python train.py --n_layer=10 --d_model=128 --n_experts=256 --experts_per_token=4 --d_expert=32 --d_shared_expert=64 --activation="geglu" --moe_layers=[1, 2, 3, 4, 5, 6, 7, 8, 9] --router_score="softmax" --normalize_top_k=false --routed_scale=17.3 --balance_loss=0.0125 --balance_bias=false --init_std_router=0.00924 --lr_router=0.00169 --n_head=2 --n_kv_head=2 --head_dim=32 --vocab_size=8192 --norm="layernorm" --norm_place="peri" --norm_eps=1e-05 --positions="rope" --rope_base=10000.0 --rope_fraction=1.0 --qk_norm=false --attn_scale=0.177 --tie_embeddings=true --parallel_block=false --extras=["capped logits"] --init="normal" --init_std_qkv=0.0663 --init_std_o=0.021 --init_std_up=0.0663 --init_std_down=0.0121 --optimizer="soap_variant" --lr=0.00466 --beta1=0.95 --beta2=0.99 --weight_decay=0.027 --lr_head=0.0159 --grad_clip=1.0 --warmup_steps=200 --schedule="wsd" --decay_fraction=0.763 --decay_shape="linear" --final_lr_fraction=0.1 --batch_tokens=32768 --seq_len=1024 --doc_mask=true --train_tokens=243200000 --steps=7422 --dataset="wikipedia_en"
Below are experts of layer 4 (counted from 0) of a mixture-of-experts language model. Rows are named router (the router's row for the expert), gate (a neuron's input weights, with its number), up (a neuron's input weights, with its number) and show model dimensions 0-127. Each number is 200 + 20 x the weight over its row's rms, rounded and kept within 0 to 999.
After each expert's rows: a language model's description of what the expert responds to. This comes from a sample of Wikipedia text that the model never trained on.

# expert 60
router,201,172,201,188,221,164,202,197,198,198,208,198,202,202,211,209,176,185,189,218,244,226,213,170,212,174,219,192,176,159,165,197,212,184,171,231,194,196,228,206,208,207,175,178,182,186,202,170,190,221,229,205,231,193,188,210,217,202,242,178,167,196,217,181,185,181,220,213,217,219,192,231,236,177,228,192,180,193,239,188,210,202,177,195,178,188,235,197,194,193,213,186,198,205,188,210,184,161,182,191,209,222,221,211,192,169,241,165,189,197,212,205,195,191,236,212,218,175,206,226,176,178,204,188,231,231,215,230
gate0,216,177,202,172,146,150,214,190,228,212,182,204,213,206,172,163,206,200,191,226,199,208,179,187,193,218,204,223,213,185,208,186,218,179,169,176,219,179,189,218,197,192,196,217,217,163,209,199,195,203,199,204,228,204,208,192,208,235,204,190,203,188,164,194,203,240,193,157,210,203,200,236,204,191,173,235,224,196,246,194,203,177,200,211,219,218,242,159,198,189,221,203,200,179,210,192,176,191,200,218,252,229,223,220,204,186,166,250,177,199,218,200,186,206,195,200,187,198,185,224,205,183,217,205,201,187,206,202
up0,170,193,225,218,198,211,206,168,204,214,215,228,231,194,223,219,193,194,197,200,177,202,206,183,191,171,199,172,186,200,182,185,177,233,173,185,230,214,211,228,212,210,187,207,185,209,230,207,200,204,157,177,211,185,213,251,183,228,179,192,222,218,193,232,189,189,220,147,190,166,176,207,165,206,195,193,192,221,207,207,219,233,221,220,210,187,162,198,194,226,192,204,208,211,207,217,219,208,182,183,205,195,230,227,179,209,207,191,243,159,201,224,170,175,200,201,211,154,235,188,214,195,204,197,180,220,212,192
gate1,222,179,157,188,200,225,194,169,206,196,201,207,197,203,216,209,225,203,218,190,220,224,204,233,240,246,200,213,185,171,203,216,198,205,192,225,199,181,196,197,142,209,202,183,194,217,192,198,214,222,202,208,151,222,187,245,244,243,190,190,184,194,197,185,148,224,189,215,191,202,200,189,191,201,199,163,196,192,179,226,188,208,194,186,205,217,211,202,168,208,213,164,193,209,193,200,200,165,192,186,177,202,189,171,205,171,183,204,176,206,191,230,203,158,180,211,237,182,222,202,194,185,217,209,216,177,188,216
up1,213,214,233,206,167,200,192,210,192,203,178,162,217,207,207,193,151,197,208,222,178,144,205,206,181,186,174,223,229,216,193,164,228,181,192,179,194,187,209,212,219,172,175,194,181,156,224,212,205,196,216,220,233,220,225,222,161,184,219,217,218,237,199,193,174,187,189,185,225,198,185,170,209,205,184,189,207,197,211,183,191,193,218,205,187,217,194,189,187,218,211,228,215,190,239,197,204,199,209,215,183,208,184,223,192,254,208,227,199,205,218,212,193,207,210,197,193,201,162,218,173,203,197,161,167,207,237,206
gate2,225,181,182,179,206,225,196,197,173,212,213,208,179,213,189,187,200,206,206,222,168,190,208,202,179,224,216,176,169,179,198,206,212,195,172,227,210,197,229,200,204,223,194,216,147,196,213,188,174,181,159,178,190,209,205,197,203,211,181,200,202,218,202,235,207,200,193,187,196,195,213,198,225,190,218,180,244,211,203,216,207,204,167,185,210,199,214,209,258,199,186,222,200,171,215,212,204,215,188,141,208,186,203,178,195,187,242,171,179,188,199,219,232,173,234,180,160,154,165,214,204,201,217,230,214,210,205,207
up2,173,187,210,237,216,162,238,182,210,203,172,192,213,202,229,213,211,204,189,205,221,214,190,196,232,209,185,192,227,226,212,167,194,191,242,156,170,185,148,203,213,193,179,204,219,182,197,222,198,224,218,208,200,178,204,192,216,210,212,179,199,204,189,168,190,224,189,186,196,223,178,161,167,204,182,206,193,195,204,188,205,212,210,237,203,191,225,222,163,228,216,186,221,215,207,196,206,197,199,249,195,206,199,201,198,213,158,184,212,212,208,180,186,224,146,216,205,243,221,191,207,185,196,170,185,203,205,181
What it handles: Stems of verbs and adverbs starting or inside a word, such as pract(ically), inter-chan(ge), pres(erve), continu(ing).

# expert 15
router,227,183,214,191,216,205,214,211,196,208,210,208,219,213,231,175,222,200,181,164,186,196,204,213,183,209,210,192,184,183,213,186,216,179,168,205,223,208,228,218,230,196,162,163,218,174,229,206,181,177,198,218,216,185,165,206,178,216,212,236,220,227,192,179,208,196,225,227,235,168,212,207,196,197,185,197,218,191,205,210,210,235,185,231,186,164,221,229,173,162,203,193,205,234,181,188,166,185,226,208,174,236,211,184,175,226,235,181,211,208,172,175,172,185,187,223,214,174,211,222,205,214,199,191,193,209,182,220
gate0,215,190,174,194,170,187,194,200,193,192,193,158,175,188,195,216,220,213,198,187,188,204,229,208,231,203,242,208,209,236,204,198,228,195,223,171,209,196,215,210,198,200,195,218,191,195,236,197,216,204,194,192,207,183,198,206,188,213,184,201,184,200,223,225,163,177,160,178,198,181,177,218,208,202,172,181,197,203,194,190,172,202,208,157,191,223,216,207,201,221,206,231,201,204,242,209,189,237,218,162,207,184,200,241,207,159,194,188,212,197,200,193,233,196,216,274,194,186,208,224,205,211,163,185,210,248,215,184
up0,228,200,211,192,193,190,192,189,192,206,164,182,184,205,189,189,184,162,194,189,167,210,226,207,206,230,223,200,219,216,194,179,216,199,179,212,235,211,199,199,176,184,214,214,155,204,223,204,212,178,204,182,200,203,217,200,168,194,185,193,210,224,217,217,143,216,183,196,194,145,219,189,205,233,192,174,190,191,182,201,233,204,192,165,193,209,192,215,160,223,187,218,227,200,266,210,200,208,193,190,217,220,196,197,227,179,196,206,189,210,209,183,215,226,208,244,188,209,196,194,185,194,161,233,179,240,214,217
gate1,199,214,219,212,200,208,212,202,241,157,180,194,225,222,174,209,199,213,222,199,180,166,183,199,194,223,161,201,195,207,211,220,161,176,218,206,194,192,185,225,194,189,210,228,194,165,216,207,205,169,216,202,212,186,188,165,176,182,248,135,212,235,202,199,197,186,201,186,228,197,170,200,213,195,185,174,215,194,180,185,164,188,222,204,226,220,205,171,230,210,210,206,204,181,222,225,200,233,200,188,197,179,183,202,208,201,196,243,221,205,211,178,208,251,198,184,188,169,206,191,219,207,198,207,204,176,229,208
up1,243,208,183,209,141,183,236,215,214,174,179,198,214,210,211,207,196,205,171,216,205,154,220,214,192,242,156,254,213,212,215,172,197,182,190,192,211,188,218,212,184,173,223,196,187,159,209,210,186,196,214,216,186,199,187,181,226,201,187,183,244,234,229,200,198,229,185,177,230,212,172,219,179,196,192,176,177,185,226,214,171,196,190,221,211,199,183,202,184,203,217,193,202,195,221,221,208,231,192,216,187,211,196,185,201,225,189,226,212,222,209,183,180,195,195,193,188,184,163,187,217,191,220,182,181,200,196,173
gate2,187,231,195,214,209,223,213,229,185,181,224,226,205,192,175,217,205,202,221,210,221,190,204,221,226,196,178,207,183,203,215,190,175,189,209,228,187,203,158,222,190,193,209,189,166,210,235,206,212,170,179,199,245,209,224,209,177,175,224,169,138,174,192,197,177,179,186,200,192,213,216,154,210,199,219,180,209,188,216,168,195,182,225,216,231,240,191,198,223,171,233,215,184,168,208,180,209,191,197,210,240,210,170,192,221,182,210,200,235,215,157,191,205,203,201,198,199,197,201,224,201,207,188,209,208,184,224,218
up2,221,216,204,190,243,215,192,195,197,200,237,184,214,199,249,201,180,195,205,194,215,197,211,179,191,189,229,198,213,189,190,198,201,184,171,220,207,225,201,244,185,152,185,167,194,220,215,188,246,225,237,189,210,198,190,191,142,187,217,195,176,165,159,198,214,209,191,195,182,199,190,196,195,221,220,194,194,203,199,210,156,166,194,178,178,175,192,207,215,176,203,210,180,197,174,215,183,178,196,192,211,217,189,186,202,177,203,209,230,216,138,200,205,214,200,213,234,178,201,222,198,176,215,229,205,196,219,193
What it handles: Scattered tokens such as plural -s, commas, and occupation nouns in birth lists like politician, plus byte pieces inside Japanese titles.

# expert 61
router,222,182,210,198,211,206,215,211,191,205,216,212,216,217,230,183,240,207,191,164,176,198,205,212,187,218,221,185,178,186,215,173,216,179,167,215,223,194,227,218,225,197,165,163,212,185,224,207,184,178,196,218,218,198,166,218,171,212,211,233,218,221,186,180,205,199,227,233,236,177,213,211,196,192,194,197,224,197,204,211,223,234,184,230,187,163,222,231,171,163,197,191,199,235,189,195,164,192,226,208,174,233,205,174,175,233,229,186,215,207,172,174,183,181,186,225,217,179,219,219,202,215,208,193,195,202,191,208
gate0,209,193,203,209,230,180,179,172,218,210,165,204,180,201,175,195,226,196,187,220,193,186,197,195,191,229,205,226,205,214,197,185,234,183,212,179,167,195,184,203,158,221,220,242,221,199,168,222,210,207,199,182,203,229,262,245,210,222,180,187,164,210,201,227,192,224,204,189,197,206,204,195,177,198,221,180,209,169,175,206,177,176,178,209,224,225,208,197,218,190,207,208,164,141,207,183,205,199,193,184,210,164,171,214,217,209,156,198,196,200,207,218,216,215,203,189,205,210,220,216,228,231,188,207,180,191,202,186
up0,194,201,193,237,198,222,196,178,206,227,194,184,216,187,199,237,202,190,163,194,195,224,202,180,217,212,192,229,206,188,204,207,195,200,219,205,242,185,218,200,212,198,186,254,210,226,177,219,234,193,193,180,236,197,190,211,195,164,219,159,203,187,207,224,167,206,207,194,148,185,226,191,178,252,189,229,186,196,184,218,195,181,218,232,193,198,203,211,185,229,196,216,201,197,179,155,199,226,186,214,164,213,204,204,204,220,207,194,188,167,221,168,213,206,199,214,166,190,208,217,195,219,191,167,167,188,230,196
gate1,205,195,220,198,211,191,239,190,230,189,157,177,165,185,183,205,194,205,196,239,213,194,215,204,256,199,200,226,189,221,203,188,181,210,232,200,182,203,164,191,212,185,208,233,205,197,186,200,197,151,171,204,203,184,210,218,218,211,202,217,201,197,189,227,164,203,203,202,176,200,207,168,169,216,166,195,195,213,203,215,219,197,204,198,188,242,182,194,215,222,187,208,207,154,201,224,243,214,165,211,178,153,171,176,203,172,180,206,175,195,233,201,206,199,191,206,202,191,221,184,168,215,177,225,186,193,220,211
up1,210,164,204,177,202,169,207,211,218,195,182,210,165,199,202,221,215,220,176,162,171,224,203,174,256,213,201,199,186,212,185,175,171,202,199,216,206,233,168,216,233,186,167,215,221,208,207,187,190,193,176,221,216,211,220,232,187,210,224,211,190,217,195,196,192,222,183,200,174,192,220,173,198,237,203,217,189,221,184,234,227,207,177,197,222,209,206,233,191,176,190,193,202,197,185,195,200,210,199,222,211,159,182,190,169,175,198,206,174,183,231,218,212,178,192,214,186,208,191,177,179,224,179,212,150,221,198,241
gate2,172,243,157,197,179,182,211,175,194,170,211,190,182,197,193,196,204,182,224,241,185,187,199,230,226,199,211,250,214,228,198,213,191,213,238,185,177,183,174,215,178,210,226,205,182,217,178,204,195,229,193,190,211,200,231,190,188,187,160,168,225,217,179,197,224,209,203,202,211,189,163,192,192,191,210,202,175,182,203,222,198,176,217,200,211,222,173,203,203,213,208,190,255,160,221,224,209,212,214,209,191,146,207,202,192,204,196,198,200,228,178,232,190,205,176,175,176,197,198,202,199,176,198,212,238,197,192,180
up2,212,198,154,216,226,184,240,201,226,192,240,173,194,188,217,188,196,194,207,191,203,186,191,206,201,230,229,168,185,208,242,189,197,195,174,202,196,204,190,200,197,206,197,222,187,208,175,210,202,206,205,175,200,245,161,185,171,170,151,138,204,221,175,201,203,200,208,233,257,193,177,195,188,196,182,192,229,194,217,201,190,186,188,212,208,183,210,154,214,223,203,179,207,194,210,199,182,218,228,211,176,176,205,224,203,182,167,213,181,205,166,215,208,184,208,214,196,202,208,232,228,189,209,208,203,206,215,185
What it handles: Pipe separators between numeric table cells, plus connectors and, or, semicolons, coordinate N, and Mor in Morocco.

# expert 29
router,209,209,230,215,225,217,222,237,206,204,212,198,173,206,225,203,209,198,208,175,170,211,165,187,210,206,225,188,186,187,224,204,151,209,175,205,192,215,218,160,201,179,203,177,222,189,176,196,189,181,219,208,181,201,164,209,191,231,220,213,225,201,171,201,210,228,215,234,222,180,218,199,160,199,184,214,215,185,214,199,169,189,186,215,174,175,173,229,209,175,214,219,233,227,181,177,179,214,234,222,171,162,168,185,188,226,211,208,204,191,167,210,182,191,208,206,227,204,224,228,208,206,213,216,171,205,188,175
gate0,212,206,213,209,182,194,189,224,195,207,183,220,201,235,195,220,202,210,195,183,177,233,188,207,210,190,202,185,187,191,149,194,197,214,204,175,230,217,199,178,201,226,202,211,219,186,176,191,212,180,205,206,191,202,202,174,222,197,192,214,154,222,202,204,232,185,174,204,177,236,217,206,189,215,211,207,165,200,201,146,195,216,183,231,188,202,177,216,182,120,216,215,203,188,187,186,198,203,221,208,208,179,176,174,167,219,212,186,184,213,230,183,237,184,196,176,204,221,176,179,215,181,223,223,182,218,162,218
up0,197,188,211,204,216,202,193,179,206,195,210,178,218,190,195,183,202,201,208,218,220,166,196,189,171,190,207,198,223,205,225,202,193,186,207,220,154,161,204,209,198,156,236,193,179,224,219,208,194,216,207,193,179,177,207,217,181,197,228,194,222,195,187,186,185,201,211,204,226,175,185,160,193,201,195,194,244,202,204,256,231,177,236,162,220,193,224,186,222,266,201,174,211,190,205,224,188,194,185,194,208,219,218,205,212,170,182,216,228,178,174,230,182,204,209,224,171,181,211,186,170,200,172,178,199,179,216,203
gate1,216,205,174,177,203,158,205,218,241,202,192,191,175,193,203,218,215,224,196,182,261,208,188,216,202,181,199,187,213,198,190,173,192,165,219,193,204,191,191,166,209,189,235,186,229,183,208,194,198,176,258,189,186,169,238,239,206,183,209,210,233,222,183,198,207,217,172,189,205,210,195,199,191,210,162,181,197,193,213,228,211,214,181,236,207,199,194,165,185,211,208,195,164,192,194,211,214,174,225,205,215,215,198,195,188,208,200,214,228,179,228,214,201,210,190,172,190,170,207,199,177,175,208,202,207,146,226,191
up1,177,183,201,207,214,215,207,201,140,228,203,199,234,163,205,211,177,159,204,208,170,214,203,193,222,192,198,201,184,208,219,197,198,225,197,188,168,239,200,218,180,201,196,233,174,224,216,199,203,198,171,204,242,234,180,181,182,185,193,181,193,197,215,216,196,198,231,188,185,196,199,241,205,182,221,211,199,213,202,153,191,207,235,173,185,246,218,219,221,217,192,231,213,205,208,201,207,207,193,196,168,174,192,204,199,184,205,219,174,212,177,192,170,215,198,235,202,219,187,189,210,234,195,203,196,241,161,181
gate2,222,197,214,187,200,210,189,226,208,234,177,239,183,223,197,225,249,209,215,215,197,245,174,200,169,194,216,165,196,200,243,218,215,214,232,181,213,178,172,211,204,219,217,214,197,199,175,235,219,191,212,223,166,207,177,181,237,206,185,201,180,168,184,190,205,192,211,220,191,200,225,191,168,200,211,215,193,209,194,211,192,151,193,223,186,209,147,208,201,183,212,188,216,209,195,188,176,205,221,207,203,161,180,197,224,215,200,155,192,199,161,219,206,178,197,201,232,203,204,177,209,190,201,204,175,223,206,198
up2,237,208,199,183,188,212,204,204,256,190,170,175,188,154,176,179,207,188,205,176,186,177,195,193,207,211,229,222,217,184,228,208,211,175,195,211,197,187,151,190,179,198,212,231,166,160,168,206,209,176,202,217,192,211,193,204,201,195,215,179,210,203,188,188,218,200,203,174,217,245,228,198,197,191,188,202,205,230,219,225,227,208,225,218,193,224,194,192,162,206,201,209,207,204,189,211,181,172,207,204,203,226,221,179,203,170,217,239,184,172,178,173,202,217,216,205,200,230,199,214,202,181,160,186,233,230,207,166
What it handles: Dashes, pipes, colons and semicolons after a name in lists and tables, e.g. Duff McKagan – bass, Lady Gaga – "Applause".

# expert 20
router,224,179,217,190,214,201,215,212,188,210,216,209,217,214,229,183,222,208,191,163,175,188,203,216,189,217,215,187,179,182,213,173,207,178,172,213,229,192,230,225,224,198,163,164,221,181,224,203,185,180,191,223,216,194,168,224,172,213,212,232,215,217,192,177,208,201,227,234,236,186,212,211,196,199,196,199,217,195,206,210,217,232,187,233,184,164,220,231,170,165,198,191,201,234,185,194,164,185,222,207,176,233,210,175,174,232,235,186,218,202,174,174,174,183,191,218,220,175,212,220,210,213,207,192,194,201,180,212
gate5,179,188,185,201,202,176,215,201,225,206,162,210,185,182,167,191,209,221,181,164,199,213,232,216,174,209,198,216,213,184,208,185,196,230,197,173,199,208,170,238,205,229,233,189,183,237,160,187,229,206,183,216,183,174,264,238,187,197,190,206,220,175,207,185,223,190,203,188,193,210,205,224,203,219,203,177,213,212,203,237,200,180,196,196,189,231,180,189,166,210,209,213,181,201,199,208,214,177,187,216,221,192,193,237,193,229,167,172,172,224,227,189,177,207,205,221,230,189,200,205,206,181,181,195,195,186,208,243
up5,185,163,194,189,185,225,192,231,191,178,227,197,188,195,176,210,234,189,211,193,187,239,206,193,192,212,186,241,201,194,212,187,215,199,179,154,182,197,165,238,167,224,203,178,212,218,201,210,214,220,174,211,216,224,205,180,197,220,160,191,223,196,197,200,212,183,183,184,221,234,168,216,190,197,186,195,210,186,154,206,211,177,202,230,215,181,206,193,206,189,163,187,209,190,207,174,188,200,184,217,196,156,207,228,165,231,193,180,198,228,181,209,222,180,218,220,198,183,208,187,186,154,205,205,201,190,224,155
gate6,212,212,214,199,193,229,190,176,209,173,186,178,162,169,186,181,207,180,189,166,226,244,234,196,161,240,167,176,200,197,186,194,194,224,208,229,224,206,204,218,190,197,224,224,214,185,179,210,185,215,189,208,164,169,224,215,211,207,203,208,210,210,215,192,208,152,209,204,226,232,190,181,215,166,187,214,207,208,217,186,216,162,188,199,177,221,160,219,175,194,187,195,181,185,214,176,237,210,189,202,221,177,240,222,204,207,205,202,209,178,225,199,176,205,212,192,211,193,191,212,184,185,182,204,191,180,149,206
up6,187,193,194,184,246,170,208,228,217,225,203,185,182,184,174,213,191,209,207,200,164,208,191,185,246,218,239,221,218,193,168,201,205,206,233,184,163,210,202,159,164,203,194,212,207,196,207,199,178,217,223,190,235,227,171,192,204,142,199,195,184,199,176,208,194,217,201,200,189,172,197,199,186,201,235,216,210,169,204,201,177,194,221,186,207,184,207,165,189,187,212,198,237,187,224,202,205,191,222,176,182,189,188,196,191,206,214,237,170,228,194,225,206,223,158,215,185,221,232,186,216,195,196,180,206,215,227,176
gate7,166,189,186,168,196,244,190,173,176,255,240,183,211,206,225,182,179,213,223,211,195,198,180,184,200,181,192,217,203,197,194,220,178,192,160,204,173,200,192,212,194,201,213,209,228,186,223,195,181,179,234,203,192,195,232,189,208,207,175,197,199,209,237,249,161,207,203,211,185,200,214,203,184,192,230,206,189,208,187,171,208,197,216,193,217,210,212,190,229,185,213,196,195,157,244,226,210,187,186,224,204,220,167,204,203,196,145,209,226,225,197,216,214,200,225,206,181,178,194,215,209,186,195,195,194,161,187,171
up7,178,226,174,184,172,196,200,165,202,211,194,188,207,224,193,190,205,161,185,211,190,207,227,199,178,219,168,208,170,191,163,180,189,222,174,200,198,222,192,214,223,157,199,188,160,219,205,206,184,194,175,213,191,208,219,235,195,189,188,203,206,188,198,198,184,236,207,186,182,225,197,194,230,228,187,209,208,221,183,209,190,231,243,199,186,227,213,223,156,200,194,193,153,185,208,194,213,212,197,192,209,249,183,209,187,214,209,188,192,210,196,199,227,179,150,213,213,240,220,180,246,189,219,200,202,205,214,176
What it handles: Years in date ranges, compass words in distances like 20 km west, closing parentheses after coordinates, and stray combining-accent bytes.

# expert 43
router,213,170,147,206,161,183,234,226,203,166,207,193,193,216,231,197,238,193,201,185,174,182,233,218,170,203,185,194,191,193,209,182,216,167,182,211,201,225,206,217,248,184,189,182,221,176,212,197,178,198,187,214,177,197,178,200,168,214,185,210,212,163,221,194,219,214,208,233,223,234,194,182,185,210,169,193,217,178,210,187,189,216,197,220,174,176,219,210,197,172,187,185,212,226,217,205,176,221,195,213,200,187,198,191,197,231,206,223,224,194,168,188,199,206,228,219,235,179,201,202,184,232,218,200,189,233,239,190
gate0,180,190,202,170,217,231,212,211,189,188,202,173,204,217,236,207,222,191,166,224,178,193,208,205,185,182,211,185,192,219,214,186,192,218,253,212,198,243,163,180,209,191,213,173,221,203,200,185,176,217,212,194,205,194,193,225,206,191,183,176,206,169,225,206,182,234,203,232,232,186,197,205,196,217,199,176,212,210,196,183,171,182,202,200,178,223,205,192,182,199,197,234,206,178,195,212,217,255,192,214,179,189,200,190,254,250,172,185,226,203,203,182,225,198,219,169,234,202,202,197,180,201,178,192,214,180,244,189
up0,178,172,196,180,230,208,207,226,176,200,200,187,198,227,231,166,227,228,159,195,166,193,200,178,192,176,210,201,212,207,195,187,183,204,229,216,181,227,174,174,196,196,194,165,217,228,202,195,197,207,201,208,191,215,215,233,195,214,171,167,182,169,238,214,208,213,175,242,207,188,199,192,202,238,195,176,213,201,195,168,166,170,205,207,172,219,219,173,165,196,180,206,219,171,195,231,226,228,201,234,208,208,183,180,228,232,204,201,237,176,199,196,187,186,223,189,229,195,198,199,195,196,190,178,210,208,231,200
gate1,174,194,183,206,197,181,211,218,220,194,219,203,217,223,205,195,223,180,227,213,202,218,224,257,221,212,195,176,244,215,189,213,196,205,225,211,222,231,181,208,206,184,146,175,194,235,214,205,216,202,182,204,196,181,161,193,207,202,196,176,197,209,191,225,198,182,205,206,193,174,223,196,225,187,194,178,196,192,217,198,205,228,223,172,176,170,169,216,197,178,208,195,200,192,211,160,211,187,191,213,141,195,197,198,215,242,204,230,223,201,214,207,219,189,204,206,241,202,201,193,184,165,228,232,207,203,245,192
up1,209,179,216,172,202,216,208,169,183,221,167,187,208,180,172,210,177,213,166,214,208,187,171,175,180,176,210,187,160,185,165,184,184,217,212,178,196,158,222,212,201,201,221,202,203,171,212,182,204,195,223,185,194,224,212,204,189,195,212,225,198,178,214,197,181,221,183,201,229,243,200,195,166,202,190,192,200,192,196,217,186,206,218,225,239,244,216,170,174,189,227,218,200,223,181,222,202,234,211,192,257,198,176,203,224,154,179,181,181,197,188,211,191,193,184,196,189,211,206,212,226,220,213,197,162,183,177,189
gate2,233,229,163,168,197,200,200,193,172,187,186,207,227,209,201,204,213,162,203,194,189,202,262,196,212,221,183,238,185,186,222,211,208,218,199,211,190,222,199,214,231,161,171,194,183,226,211,201,200,219,207,208,172,227,193,205,147,203,213,206,158,183,213,201,225,196,212,240,194,216,226,209,215,209,194,190,186,204,200,185,217,187,220,146,204,201,202,196,216,194,186,217,213,205,171,229,178,190,222,200,192,182,190,201,197,218,197,257,192,188,178,195,191,200,194,208,206,223,177,208,171,176,233,200,217,224,220,234
up2,189,209,237,210,222,178,218,192,198,197,167,159,180,217,201,205,168,204,216,193,189,206,198,201,226,189,196,182,178,223,222,174,180,208,213,212,178,197,233,177,191,233,196,203,221,245,185,215,176,198,227,161,182,180,202,199,183,211,202,212,221,216,153,178,225,163,185,183,206,170,183,188,200,195,198,173,206,213,190,186,208,224,186,189,193,194,199,217,237,237,159,183,230,196,216,158,208,228,192,214,190,208,219,215,237,216,199,202,183,236,204,213,170,212,198,176,198,225,210,203,191,195,222,219,178,173,168,182
What it handles: Degree, minute and second signs in geographic coordinates, en dashes in date or number ranges, and unit words such as cm, km, century.

# expert 17
router,231,205,209,159,192,167,187,175,185,229,188,201,218,209,181,225,189,166,183,172,228,198,219,212,194,182,230,184,177,201,181,199,183,176,180,222,193,200,215,198,228,217,185,185,215,158,218,181,216,195,212,196,221,202,185,206,191,179,198,215,178,227,200,169,211,188,200,207,222,229,155,180,233,233,177,186,180,215,165,213,201,243,206,202,190,179,216,239,177,193,233,207,201,207,212,214,186,207,169,194,192,229,234,205,204,166,222,196,220,185,231,180,211,194,199,229,225,172,202,188,180,169,189,191,186,203,230,199
gate0,218,202,205,196,233,173,185,209,216,194,203,178,175,191,174,223,194,188,161,206,177,215,202,196,216,206,203,167,184,186,197,204,185,213,183,202,164,199,227,216,231,196,227,245,186,216,195,173,208,206,191,211,226,200,209,235,189,189,159,222,213,188,211,205,185,194,228,205,222,210,170,201,203,221,146,227,238,174,196,169,211,231,199,201,187,231,177,203,226,203,210,191,192,217,159,189,231,195,191,188,188,181,215,193,197,194,206,211,175,180,204,198,210,229,235,192,216,241,190,204,186,135,208,176,207,208,217,213
up0,217,168,170,223,229,152,188,193,210,195,184,188,181,188,216,187,200,190,195,190,215,235,175,228,196,205,200,225,205,179,193,216,207,204,173,222,229,187,219,197,183,198,210,200,204,212,155,194,178,197,182,217,194,196,190,212,236,201,224,200,188,186,184,211,241,188,200,180,234,196,227,188,173,238,226,219,192,214,225,205,168,135,209,207,203,224,186,217,202,199,208,229,196,211,202,217,212,176,192,180,192,191,226,180,232,226,238,231,194,212,241,204,183,186,182,203,198,191,211,195,205,200,193,217,149,211,235,198
gate1,195,175,184,208,194,179,170,204,191,177,204,170,170,213,178,224,190,188,201,178,212,182,202,199,217,162,212,168,201,180,185,187,216,209,233,164,249,183,194,223,207,207,191,180,185,195,174,226,191,169,186,181,181,204,198,182,192,183,184,183,201,207,223,200,182,195,203,220,222,216,214,197,205,219,204,182,210,243,233,203,192,189,236,196,177,196,191,211,243,206,216,210,182,181,217,219,229,197,190,184,228,255,205,176,207,150,214,213,183,202,241,175,199,213,224,241,215,211,191,187,212,215,206,171,213,217,210,167
up1,198,167,192,218,202,173,180,211,205,173,222,218,162,211,207,196,231,189,244,180,192,219,185,221,206,152,201,181,180,205,183,198,192,195,220,186,230,203,216,193,203,199,199,159,163,207,154,219,199,184,213,169,187,191,208,197,200,204,199,176,217,180,202,175,198,184,207,211,234,209,206,189,218,253,160,215,204,226,190,210,227,176,229,202,198,202,196,242,213,206,190,189,171,156,225,235,227,221,188,201,203,208,224,209,224,186,195,205,201,232,232,199,181,210,212,236,193,203,178,189,207,209,212,216,182,213,204,170
gate2,206,187,213,195,176,184,167,214,172,213,183,191,195,203,200,201,230,186,196,181,199,179,173,212,177,165,201,231,221,206,221,232,192,219,221,170,209,185,154,212,191,162,197,164,222,168,193,249,196,196,206,188,220,192,225,191,208,193,201,196,197,175,219,181,212,211,191,217,171,215,199,170,230,227,187,181,214,234,184,230,170,199,211,196,195,227,207,187,182,235,182,203,182,202,195,190,239,224,184,203,190,232,217,185,192,167,216,234,216,199,202,173,236,223,180,206,211,193,190,216,201,202,187,251,172,212,207,179
up2,218,198,221,187,201,209,192,216,205,188,199,220,193,192,232,220,228,169,181,170,209,240,192,203,173,171,210,232,216,190,236,236,183,206,169,196,231,207,183,187,194,211,199,172,211,167,202,203,176,236,211,200,216,228,244,184,188,198,189,219,196,188,231,186,205,207,202,197,173,203,205,179,222,229,177,206,180,190,212,231,184,194,190,206,190,193,208,178,164,217,202,190,189,184,179,222,217,202,229,179,184,194,180,178,214,226,206,213,210,216,234,183,190,140,185,202,221,223,167,160,206,218,186,226,194,186,237,215
What it handles: Short lowercase opening pieces of a split word, often after "a" or "the", such as mo(ulded), lo(ad), ra(t), ne, che.